python train.py --hidden_size=512 --n_experts=16 --d_expert=224 --d_shared_expert=0 --init_std_router=0.0247 --lr_router=0.000959 --vocab_size=16384 --tie_word_embeddings=true --max_steps=3937
Below are experts of layer 7 (counted from 0) of a mixture-of-experts language model. Rows are named up (a neuron's input weights, with its number), down (a neuron's output weights, with its number) and show model dimensions 256-383. Each number is 128 + 24 x the weight over its row's rms, rounded and kept within 0 to 255. Numbers have three digits each.
Before each expert's rows: a language model's description of what the expert responds to; "gets" lists some tokens that make up at least twice as much of what it gets as of all text. This comes from a sample of Wikipedia text that the model never trained on. Tokens count by the router's weight.

# expert 5
Prepositions and linking words introducing time or place phrases in narrative prose, such as in, at, of, until, where, and commas.
gets: " in", ",", " of", " on", " at", " from"
up0:137117143118138135152144123079129139141104140132178141095124166141082158106111126110124106066134106116053093160133133117103095072169089153098116124132129122149125115163145147114095176144120119129122060151125111130124189109120160108130134138116092133164149150155114144134140147093167127144151105073106111136140103127128131148154129084087132114126169120128130153121133064136084147134109
down0:112117183098093124134134129114105157146161143172132098140165095125071131127136135156157173140085135143129112149137146122095124150144104125152124124142142137112135113135121110083152146125134130146111149131093130126135102121155141137128155146119118101136111129135158144166156104119146141110171114141106131132137107125139077154124139113115132135175163140145158148138049135108125155102130
up1:145107169067141095169098161138079160146093090140142166176154102153144127137140127127160143136142100109126179149092147138123146099146104102112203103102092181102151131095180169109136110126083149154098118116161177146151103152073127121117109142115123100148115102115092159131135121143120095092120126113126128090118116146108147170091089091147108136151150121132086107094103106114120124121102
down1:168123134137118102147127148129120130135145131138146112138124143126106149105135115162099157134156097119096162126145108111164079069139128110153133141143100152097136166119108109142161107147106082125134132132122137132133123112124120112124115105128123110141120112095110082151143108080128125162108123130089140085157112102139137122062118113178100146144166111129135129130126121117142134149139
up2:142114131157156132149139109106158101171131152144127149145147097109116148123119114157157094139136133101126105119110152151125118070109144138131136136149121112175118154174164112120152117124106136148126118104158086113135124183090152071124137117109123128177141166125115115100151146161151120113107101096148157097111129138132147139135156140118106082134103148112136139103120086095147117128140
down2:101093137163130160118160123072145117106154138145093110087092160146125136137111107106100098082123092128151141161102150142135150118136146092131177123161133063104108137110138189153104121130139128090080124102168100149167101141183121148112100106124147106158126094163124125141145173150085103160090147161106127149121130119084128126104122147118141078148122138111120128119102121097095144109104
up3:147122137112128080085135140095170119103157095109139128089138098121079150115135102127149117126100123144131132153071121119179141108157134104132141118124144147168160128114148129088136125127112149106149143122175125142148120173136140121084153072122076098159130132105098120135139091113122154134105151070114130190105117115116132079150118144148105124089084108105162121119117117131118171127124
down3:133134129087135080136115136127141139132182142140128131129171129169153174145135151129085099201139103174101143138152126119141125150104118101105125104134099115104135153115097145113075132150157131142123145143124088155125085138138120113152150102127120142110109109150186139097143098122110098131136149139123086157121134135150136140171110105123157164115060135120106133132186121137102147095131
up4:082121124118146110139129061131107113155119155149110135146150089087149109131142166125149140113131109142133161167106152104140094131144173109143153136132125110148136128123123135129123179103147099101112178118118083116107117145113114111133159164162127088110083116171178102135085128131073142113147133144131141105107100146155142119112132145121128093128122142181143106162132096103125143122124
down4:139148162142114114126123091118127118106122153170144082156169124143106151113121103106100123178104143145111150099111128138158137163112117129151115127109073139129159126143088109121135120123119109162130157117107156140128100127141160185145088094128108094076091112119153149115158151179110132127141117082144134155141091119153128080113111118139147116113099117131151135137069112141119143129110
up5:107104096109111110137097101111103103128112128118140140108142134136114133115106125114135137126158146135124169119168133108105082157109113116114140148133099126099158112162112155132155125151135095143140116120105139160131145145115111119151126144151114128104128152152111170131077135121122160109145124134082105179118133096147134168106151131145091159111091165146127115139128118125123124160128
down5:123111123121086113119116176128114133162146075113160134112076135122099144139112140144122115160114177107104154077120134128111138114123110179142134124114087132112121125137193121104108155138126134128126100116124088159141138150092147123104115105114122134103082126128126130129168127130120165167119119143096123106132152165126144098138137154113125149134136167142140133146109130118113121135154
up6:113121140141140144113170128075123120134116096098158090116097142138118114099138125136138169158101150110132120036146112106110111143171166155106158096110135169146164111166110115141134113079127130117130127094121133192102100141112147130126147139145137136111131179105112151164127115115141148123123152132194107120116147095113117101135138110165081148097150121187169129132092137135127166121158
down6:081159152146147155140154081125115156166170119182109116116171158119132127140116119065119163129116141133139080124142153120159139113110124149099121163135137090132149119124073137140083099111135144125130142116150181116127122142113095165109109152089126084128153144174078127112100154119136182127158092174093115108099135114095098143156121132095170158089164107127067128123124135135120149119129
up7:158132101088137089134109111088052112131101121105149133118142155127146131131184143145144144067119115118138165123116132128145066115117154134163157150155119136129104133121158139155162127107144158140145127158161134110146130109116122151153117151124142141114116165167162103133098101141146112129139141117068146136102089112107139142119083121136166108075119151147150158160122106108140119116171
down7:088094161157121153180119127153121127130130117068154144122171137115162143124132147147106145120156139118126143119087150107121171121124158105112187129164141136121117116116087126145124095156156099138143107136125095135145151144117153112155090128132110141140131105171139136077068124120185108163115117166125110099146109172145105153157129122148147133136142113111145076114142129105158115125109
up8:151109148110083122146101120102102142102129152126171116154148122131120147137155086124138137142108129123142157154124117137135133144108135143114128111096169144146134156115090092106116096130129105147158097113174127102097129125101118086115124149108145079119158150142154105122131122099144133098107085112118080113178086129143136138110125110138110161178083105150122159119127101110115121114131
down8:129125082147107123135118132137146119121111137126150138123151121138154102097126111131149076103156125137121170113107151112115141121137115127144173113144156113172083133117116121105129141125149119112113136140119140107119140220125125111135119111090150069105123132123127139138098131141162133107169136116120096098127120112167133164122103203125127131145083129143097129183144128123089129126100
up9:131129148111160117122164083098087109128119100109125140122135102156131156124137177125142115168149121118137145135093097182177145068180130079143109124135118105129153177136128168142157098160145133163098141156130116141153103174138085195148119153067099141134135115116126118140136124154134110088171140110156119097107144168147191089095152159130140088112098144128141098126103106067111101141117
down9:106116152161157091124175174093142107164112139123113075116122096099159094134137152112143086131177116083144154115117106109177148143142113075142127096118119155138114148096114113160109112143115120106173148075145140120062107091115134136076126113125152126135142125143150113097122146140180103118114136110102109146125123100117137106110150159116102116128115129085115111134143145144132120132132
up10:095126140125128133192151123166143109079098138143106136141120124147100136153130143099117131121153166136158139089101136113142122134133108092134126107126139158093128081157126179158099149111143107156115138095126086153124127132116107120103140131144109079142092096163102133126174155132125106129104127150065143135122131141131116139147147096171131130115143144125132112150161128105122104126143
down10:125119103155139128155137163107147103115130102136131144135101140163108127140141112140081127142122137134120168125146092151108093139142150112122141139132119147125151129146109112122110122129099151106129126114160118137140120141102154117144176100137125118099125092146145147134174088138118118113093143135150119138129132114143137154117123140141131149070131115119107147137151183137138043151117
up11:118119121146155097082174144136129090103154119082116138123145120157100111129144138127098085119106195154156096157162150113135115126161105091142111147156133144181140141144119105120154088096092148154115120110185090142148139138132116120088120099140120101140186152147140086113148119111149142087126132145151092140150136092112083132139176115145128152185113115110159082096099088110121102120106
down11:141137117149136160137156148168154119085148115123152124118108113101140111133110108082161118129090086104137114146099120142136179125141072109104156127163173167103091151112127138126100123159134109132134171149117102114137143105138138158113111105127101164153131094160104119150067136152060093097140136144124139121121076118118108135140087130107140129139132124157116147105093160136153125162133
up12:110165117092159128165138110171115134110094098196172134143132150124111144132090138073123076097097146130132106088134127104159135136147125119137109157108109100105104118099133124109089095193122075072110106103122127162102099153161133090182100112107108095106124146154123159166130117144100172101151159109126130120124123134116124109104100108146151132164138132124130085154136112123145152147116
down12:175154108139114168145088123144157173128095115142142132160160090120153144121149085145112101166141129140127158137131140129083137119057102126123127115128131137174131148102111121144198154076111150151098108150149165113118087130135134071117108119104130119122168175122120161120081100114081141099132144122136147118121156122102148076120134161092124141161167112080124180130164142185129126105117
up13:102148137127145106111110117121183129121144126131107109126165102152140100140185125113119090128107123093125165089137144104161152126157093117134128132132119137130134099111154127149173111143162155106089134171168160122096079122104160159143194161162124107144132119098087121124129068132112112110090143172114156149078122119097143137148144131136137128083140114069138128103120130147117120173155
down13:082199153140110116091082144112146120118182120127127113119134125151125152110132131119084141144143115140122142130143099133116120157112125158157101158162127108106116165103103125110131111116115150104106138124153127113113119101123118132129163118173146095136156098133117104104163095130104137146153130107117131212117139108148170153110097110121145128086103149103145151096140158096127114100096
up14:156117146105122111122101162116138153104125133145119099109162103111088146137114124170085138122135138128127124133168109111157121101133128088147089120122118119147157159117136127158143140163119128135112118105149172131145151122095105137108086141153100152125136180099118097113127116110116096126156141158095117121144148162121147180116111126093107098117107144128187147111163099093135119157139
down14:100127143112120125130129111161178129118092108133107082126110102150132106113143142119135140122153118151164109163137145153156120115123137127150125115155119100145119071134157162074113112125111124123115144172140082156143070130087102110147122100145182118122105095135113138157157124075126184117091123145115104104145111134116156102121101142149109149126157119156137134098104126145101103139125
up15:087135153146169105135137127111138094121155157108135088125146168171117148163143145132149148131081120106121117124099096101161128151125167117118131123109112130140152162138103164110135125124139127128134109141133127141138114076130134136124113115110127087128099148134146180167133149132139133144145152130101127126148121114129162086138054054159130109115124112115086144100148161135147120141112
down15:125130099096140133119150131157117116143144114147090098157109119170135095169119156102124134107110117151101106120135148116108132099107138120171140164111143161153132135130136157134109135116133124092108138125122096088141142128173103134125147140093107127118113109132086117129117141124150158126116138088161106122113145103115135133156162125110172137095132111100137127138108181152106118138140
up16:133148110130144088123145166078101079077165139096150099094106133137148093147116168128099136102112112137118146072102114102100150109123136146079170157134129143115140138142112150127166144153100106117111134115119141156106133169113130100132111115155109096101138137132113152101108119160155128133127110106157118114162160132128117150091161135159096188144133109174131106134166146109094125127135
down16:100127129134155147166132119108147109134118038197108142194121092123153141139116121149142161157133147147146093172127143132149148156074141146117132108090115157132149151118185105121132110109167120128117118107155096082119107095170096115135122105074139135164108132098137091193139121133115114108155121152147188154131149095154095141155099143098129127142116201101124144104136113124147157113119
up17:119098147086124118150127147133142135115144116121128136143144156128131093144145122151142177116136143153133133151121162112091140104129090130100128141125114158079143144146139163088113167108128094161135124113106140138112113073158134113142139129110105155111181167151140124157133167153132099108108103154083108104123117129120140140111133115162117104138136119146103105157092116111081144117132
down17:165131098118113137095123108174115104101122136145099100085169128147096110076110130110136110147149130128140152132153072117135144130112120119096178134122119124152148140157139097113140114126131092089100110123173154122139121116130130179098121091150101150120110113131137150118092134152138129082111147106129145169138137125123161076139125123113080145108125156157152085171107098140170129173123
up18:106098121098173118135148142094139126113124129145133136123150115136127092169144130085092159126114134150134093143097099150159133110147109088148151091118136125138124133118148164168112167128165088145156142131139070170143083121128185181124160207110126090112138164119143134155122121138153143118093151145123092130118122143160147099116138092143156197134154167107119148115109130120113110130116
down18:140127136135115134145154153120123147145156119140093134128145158153135143157135154151144111149126114161131134141142135106160124105065136124135115166129107103184156099180177084110107129144155144133150124140115112116143179110144108160134104131126146081123144126158154160161096071161133169118122143136133104163079134099105107140146096143111119114104079106124096162100105117168117161121113
up19:167110112113125158136147113120156141157097165144138136115151149155123155066107099145124152159093119126153131148148114132136136080124117153160138078153129113153144138152131146109136107146147136095123135119161108118125117155159110127128166145146132155110119142109106162096158115129115168141113154099087140154146134144119090076139160123177110105166175122126134140139134124147116121087109
down19:122114141090116144154165102140166123135138141083119172146131141177146140113120130114121110122116103120142138150132123129140116102100142097129128089097127143132102152143164155140160144138115117177099153152157097162118118112143142113163122134085117113138130122104131143115151155130148122165122130214127074116114135130138166131129113138111139103158115106104128120115123128161109131098141
up20:112150148116145106155114131119087146094121172183166111154150136150178161135134201169119177159129090124110157133136093176131116121156132107099119136109152103110092114149173155145105174112129116174101085146102151103130127121095130138150117125117135091129103136124164118115147140086106149069135101137103141121131094125114135135147144092151117120129100113142108109188110103113128129122150
down20:163123106161083117155137075122139145118152143076160132119145158158129128128134105145132137123116132146167116109155107130143135145168169134129152135132116125147116142111140127073114147134128131100107151113145098106144171123161142120158113113128189151114150183131115161118155131154138103149146115127122119140113126079130105078103105145137138116144145135141130144145105121075095081099113
up21:097128133105090158185121143133095143145109121103123118128143113133117115127128134138105086169184093159094125156094124183127125125149126128149139139105134183104133116132105115154137101082146165130108146122110105078138131131104160114127130129170098105160130094100145155141168185136119111119175122132131121089144083122127143092150113142136154104099094120119129124133133178144142141095150
down21:115161152154134141170123129155116107093147140133092105163166124162107115151131091145154153096145117097129168136166102074136125175148114168111163158132116133178100135097167121193182130148128116136127115094131159102123125092164164143094149165147145137110128112110130131124131142114147144131097142147110180136116122144174117130144095125126106114146110095150130136139139123145131154146151
up22:106170118130100121154165146118124114131179123154174143108105123099119111166113166117153171121126122150114135125105131157147153086102125152154146114081155133113167145133148144124128151136098107167103151100115141149152136137119150081113129124157137136097109162137148134129131133143140145108136089129145103096156146124127094139100130145103124126115131118111137096137132137122114144087181
down22:137152133125135116126113130159115116098101125120093115112097120137124113133168103115151134163119156147124152097144131113111118120111145114090138144128140100119126075155111140182121146098157121103136110089112103137151120134141132145153114151153124112135089081192118119138127146124106079096129131100102090132105079113135146150142129049175114097131084118127128176175148116140104124128090
up23:122115081107134083110117112082114117096133112094128104118113170100117131122107152105086144107139166137151113078143127113140092110149148137132118135117135151127108162103119135085136181124070088061130174114120105153067099157094109081106114126145105130110132147176134101080114144127092118109132140126145129072139161139145122139106113136135117128177115123080156144124127119132151109136128
down23:173155153132143141110111123158138202160098101133124143157159114137152118141131116120113113073097108142130170129099137158090100095085155139110136113115122125139150094107123120163136132125162145134117153115102107170116137113087143139126122137141132150107102164136145185159144123125122157115104089168149123156156086122180164116161118156102143076135158101135150119154112121148139130110097
up24:130095074128093065131160135109156151129124124156167156148121075097126138137135102121121163087146164113119127126123115135150069123109114179096105074129085126129130123175141144110129103099114122115148086120118175115105095135126130115132154132169145090094163149150153185110109124111145129115158115109156116106160136108101157124110089111132118156130151150101109120155139109100123131115151
down24:154136112110149141162080147118151091152117088105114103139091176154079151089140124148098140129128117149127120136133135114116126149128132126142137134158148152122138130068124119123143141179129110118119117125122138159138136157108127109132126173050137103132146100124147071115123155137124116120115126130113135102133099119136096157121131134146106160119134072147119154145092170117096102147106